Experts of a small language model.
Size: 14 layers, width 384, vocabulary 15891, 60.6M parameters.
Experts: 8 picks a token, a softmax router.
Below are experts of layer 5 (counted from 0) of a mixture-of-experts language model. Rows are named router (the router's row for the expert) and show model dimensions 336-383. Each number is 128 + 24 x the weight over its row's rms, rounded and kept within 0 to 255. Numbers have three digits each.
After each expert's rows: "gets" lists some tokens that make up at least twice as much of what it gets as of all text. This comes from a sample of Wikipedia text that the model never trained on. Tokens count by the router's weight.

# expert 21
router:118096151170114144076071131115109124162138058087159116115131194127127150142163144115145109158155153143130163122096141170141124088126091170174147
gets: " |", " the", " -", "ig", "ur", " V"

# expert 73
router:109147146098120126140115125076144135081124127167147103114144113126145130150137152115143125151100125138172125122076148112143137146129127163113114
gets: " (", "|", "===", "ap", "ie", "ank"

# expert 15
router:107131121098119143118143177100126131097097130139156118108150127133147122158146152140141123144127147143149154136149150161135158099125086146095161
gets: "\n", " |\n", ")\n", " in", ".\n", "\n\n"

# expert 8
router:108158135106131109139171148104086147148115107075170105115094084135165097162162135117141117143133142129103148052122146119142155135098168103101139
gets: " by", " to", " from", " in", " with", " on"

# expert 9
router:109110142119128120112140173132155107128146142150137118121141112137096135148177165142135146147123171148133160137089137173141133124152145126075118
gets: " |\n", "\n", "ia", " by", " Cup", "ian"

# expert 75
router:116138125086102087118147082091101131142138087121110124107143104103111151144131140094139123154117169149158155062088158128137115109125125092194103
gets: " and", " World", " was", ";", "|", " century"

# expert 42
router:113154113117089120113111108122119189160147126088114117111138112137122112160149121114139120152100149143155162127125148091145175127096084118166182
gets: " of", " for", " to", " in", " on", ":"

# expert 26
router:096142151182108098112146080114122147088146149087130112112118142119112102150137129143144117142170134136094149162165119122140152085115107198115135
gets: " |", ":", " at", "e", "ol", " Sh"

# expert 71
router:105119129109090128106113144138088143119134098100145111118139091111118183166124149170142120155089151140147142120138135120145135141181122125106157
gets: "\"", " a", " American", " A", "0", " US"

# expert 5
router:116068130114087138110103127136187144131141128153106112110151061139090124140142136133150099150134153145147159122126146125140144109127123120147146
gets: " L", "1", " first", "2", "el", "ian"

# expert 12
router:114108136114123134120148211138137122098153138136129118110139085139105094145133138153142112153156185129176152090123155165142115131095183159059105
gets: "o", "s", "\n", "a", "age", "ers"

# expert 13
router:106089146137066106106099155119120133164125105102137120105116095104144148164138143119136180168153164168116170184136132157150120103138133174101122
gets: "1", "4", "2", "6", "7", "9"

# expert 11
router:098137125077153098113163111098112127160153104137150125120164126153113113153145128134153121147107165145134138098086167115150133105142152051115122
gets: "\n\n", " |\n\n", "==\n", "==\n\n", "===\n\n", " /"

# expert 55
router:109100155155115154103132166134125163121128156072137107109136174171096110153152142105149119146073177145146144112137135138141113100118121158128170
gets: ")", " of", "6", "–", " The", ")\n"

# expert 63
router:111100144146102168113144086103100148134100146089150115105156093133115150154131131123139122141047158142105157158153131115148135114117085116114171
gets: " |", ",", ";", " (", " \"", "–"

# expert 77
router:113148127138104100118137080092078138126130062096146124122185125128109181159120157145140130136140143150124139110073146159143128126103134120091156
gets: ",", " Al", " El", "),", " Star", " Paris"

# expert 68
router:116109159113075085143116128139105136149153133112175108120114140118113119143135133110134152165120192146091187108077139124151149144159134131086163
gets: "-", "M", " Born", "C", " The", "The"

# expert 48
router:109081140148109127110154176134141174094138184108134113114163187155104108158156144137156131137133154151100147166143138130135152101120116131139089
gets: " |", " of", " University", " School", " station", "}"

# expert 18
router:122162139096128127121121131116157157152143125114132121117166056142120124158140144068149131162143135140153164076099140095160120121098082103131114
gets: " ", "==", " is", " —", "na", "="

# expert 58
router:115174146100123128086114128123107147134099198138150115113184147114117088144150132153141103152093134153197154173118138138150123129144136103118147
gets: " ", " |", "–", "uc", "z", "0"

# expert 4
router:119103141124123125123146171094095092138144116119119111115138141110129156152154134158152123145145179147118153113106161145143137087132088136125163
gets: " ", " by", " was", ":", " in", " followed"

# expert 39
router:101157148120084121115150108116093134105170132122074123109118168080139141142118144108144144143110145144096152080086140112139107082133144160179166
gets: " K", " R", " G", " V", " S", " M"

# expert 56
router:106118138165114113104083162100140177185152135130173105117117097152151110152152128136155134162093130143114153177083139122134150133149079115152179
gets: " |", " de", " of", " and", " \"", " other"

# expert 72
router:116096132092092094117113095117140168093151087071137111111147061112132135145120130163135135147127152138143154123150154158148145121091101094139120
gets: " and", " is", " It", " was", " would", "F"

# expert 17
router:115171139113145091110140159116143179152155124131116110106125102147124159143131161084132113146138168135107135079147140153143129147101117118100153
gets: " in", " on", " ", " up", "f", " out"

# expert 27
router:105114133152099115114159103131138147105114124085142110106156171131128117135145138135136150158163158154103141087138131103148133113133158139121129
gets: " one", " most", " two", " One", " best", "1"

# expert 66
router:116152126173100091114148137094112122104078170060141110104158135108096105159133136070144094132108151133186139155144139096154107110129150099151205
gets: ",", " the", " a", " then", " later", ")"

# expert 32
router:121141133162103099112085158119147158149145158149077108111109114110056175149141147145136114145156145139093154113080126123150126102107117088136077
gets: " was", "ic", " were", "ist", "al", " is"

# expert 25
router:117174141120112085114114100102117178092146126112123120121164092143135116147125152152145126143144142141145143160078147094130103134109077155105108
gets: " ", " Union", "'s", " Yes", " K", ":"

# expert 41
router:106147147087097116121127150086110158166138150083199119121178106111129152145141134141149129164144151154142168129095152089137126086120112142169172
gets: " also", ")", "%", " of", "st", " is"

# expert 24
router:084130126125049109103103113124130152047140142110140099109125085140146088162152171121141136150118161139143156119128155124153137133150152141163124
gets: " he", " it", " she", " her", " they", " I"

# expert 28
router:106132146140080121109132097110112105097142112077088108127140158127127129147144149073144125143156147151081138103087134112154153137121150186158113
gets: " as", " As", " than", ":", "As", " R"

# expert 40
router:119143134143136148106090085118115161117077169134171119105131110124141079139177121070154125140104132152181142144046164110138125119152096110205150
gets: " of", "201", "it", " W", " and", " not"

# expert 6
router:113103135082119128112165132130067200151118121136133109114140149165115159146155136136136101143120144146163134113133131088145146096113128096148102
gets: " in", " on", "\n", " (", " USA", "B"

# expert 61
router:109085149103097135081148141108099121114159096109080112108123127092138092139143152126137160182132138136097139144134143138134152121122114155153127
gets: "-", "|", "===", "====", "-year", "-m"

# expert 69
router:107094130155096098127145092129082130108152167082142120123172132102105159143121141137128136158076147144145151125151147147145136113108123084127111
gets: " |", ",", " when", ";", " after", "th"

# expert 14
router:129117149093119129129121133122134124105126102164131107111153150109139090137119149093141151141174135148150130121155135158144150098182184141111168
gets: " in", "\n", " to", " with", " from", "In"

# expert 10
router:109094125098133165115085151135135179100100162099106096116136119130106083138137154148150123147142162143101145199149137111149140147098142139138126
gets: "==", "The", ".\n\n", "S", " The", " N"

# expert 31
router:112097136130107111125115080062106131138163068111145112124150130131154100145127125106144081146116162134127153074059144155144110094105168164141103
gets: " and", ",", " both", " but", " t", " ch"

# expert 30
router:106121142120122129128092154116138191123160158162095121131152117108153064156135139090143133143081128145161156111070160143130153129162148154123133
gets: " the", " had", " his", " have", " a", " its"

# expert 23
router:113141136192082144118134111146139119147178104087134110110135159123127128151125134094152102150115148153138131132080155110136124105090127143111123
gets: " the", " |", "8", " –", "ed", "5"

# expert 29
router:114077139143088120130075072130142153110092121057167114115163130107097124153148125142132116161165155140110140147130146114147146128126100139138142
gets: " |", " R", "l", " between", "–", "r"

# expert 59
router:107175150149117099125140169098151145129127147150116102133125151125110140151150140070138120144147144146114140130095143096140153125111117101137126
gets: " |", " be", " been", " being", " un", " not"

# expert 43
router:113083140156093105122110137111146109079158144126146119122123149134100123136141128109135144154072181144117161225140145104143123089149121203171162
gets: "ed", " of", " to", "–", "ing", "es"

# expert 33
router:100128137116099129109092090068113117111139092073158123124146176147094093149132138155134109144153140147117146168121144144154135108147067193151156
gets: ":", " (", " School", "-up", "up", "0"

# expert 53
router:116120147143051109095150101135134153159102138150145115112166171087089094150105143051145115156070150149163153145128151141159147074132126108139072
gets: " a", " an", " used", " known", "ed", " worked"

# expert 7
router:122110150109120128120134128105143123129154111124080125116171115135108179153123133110144118144157167139120136130116147139137119091080138070168057
gets: " ", " B", "et", "en", "y", "it"

# expert 60
router:117097133124142087115116136125095148111059089079152111121138068102090125148123140114147131145111161140170152170108149175135132108149142150087143
gets: " (", ",", " during", " (\"", "(", "In"

# expert 3
router:113109157126147104114139114131151172127113087163133112105106125130127147150136151118134121153130119149126149156110130085142184109113147143089117
gets: ",", "a", "1", "ou", "3", "4"

# expert 22
router:115117147134110147126117149147120130137105135116092114096122104129115134145149142112136134156095132143132149064136121150144131085151169132076145
gets: " the", " this", " his", " their", " those", " same"

# expert 67
router:120109146113079094102118164130141088088090110135142107109171134096117166156117129126137130155101134134140150139173160133152115134125165170138159
gets: "i", "M", "u", "eb", "N", " mi"

# expert 49
router:104115144120126077102118147098123138117124085126102123121120154110122151148131146103135163142114155130140179115085133149139160142110100186136114
gets: " ", " and", ",", " The", "–", "202"

# expert 44
router:117128120084124116108097127083133131143141145168173117115145120134147127151141152181154096145143123133115156152082139123145122137124155173154134
gets: " with", " and", ":", "ure", "ire", "ens"

# expert 35
router:130144154135088130113113154119133144127134073057170114112116123098138142141122130086140152147138153138126178124065147148148163106161136195148123
gets: " |\n", " ", " was", "|", " The", " were"

# expert 38
router:112131153175103116138121128129131163151125120137098125123131148095087125144139130136133146160119150145113157135109135102152129098124177144103125
gets: " ", ",", " which", " who", " \"", " that"

# expert 37
router:121080141171076116104063098113114119068135102150151117118129151127111108142139140131136102153143153137114159159140140124148109135135126172150179
gets: " the", " a", "ors", "–", "on", "s"

# expert 20
router:100154149140083130116111117075116089132155113090160137125150110103129141133147138127153120172089150135099145092110151133153149110151109149139134
gets: " was", ",", " and", " is", "'s", " has"

# expert 16
router:112135136094113158120121115108128154113084130117128114124151181142121124155132141119140159137102135143106165129106127115137138127174111121147178
gets: ".", " for", " to", " through", " of", "°"

# expert 19
router:107129133097084144116094116093105138119116102167134115105158088090127134154135144139149121142136186137120182112039141119164134141132137075100080
gets: ".", ".\n\n", "\n\n", "==\n", ".\n", ")."

# expert 57
router:093140135168099130118160152120118185127137175137101131114151153164094067150151143106131129150077170144145140101090115109151113151096160139159077
gets: " of", ":", " name", " population", " office", " a"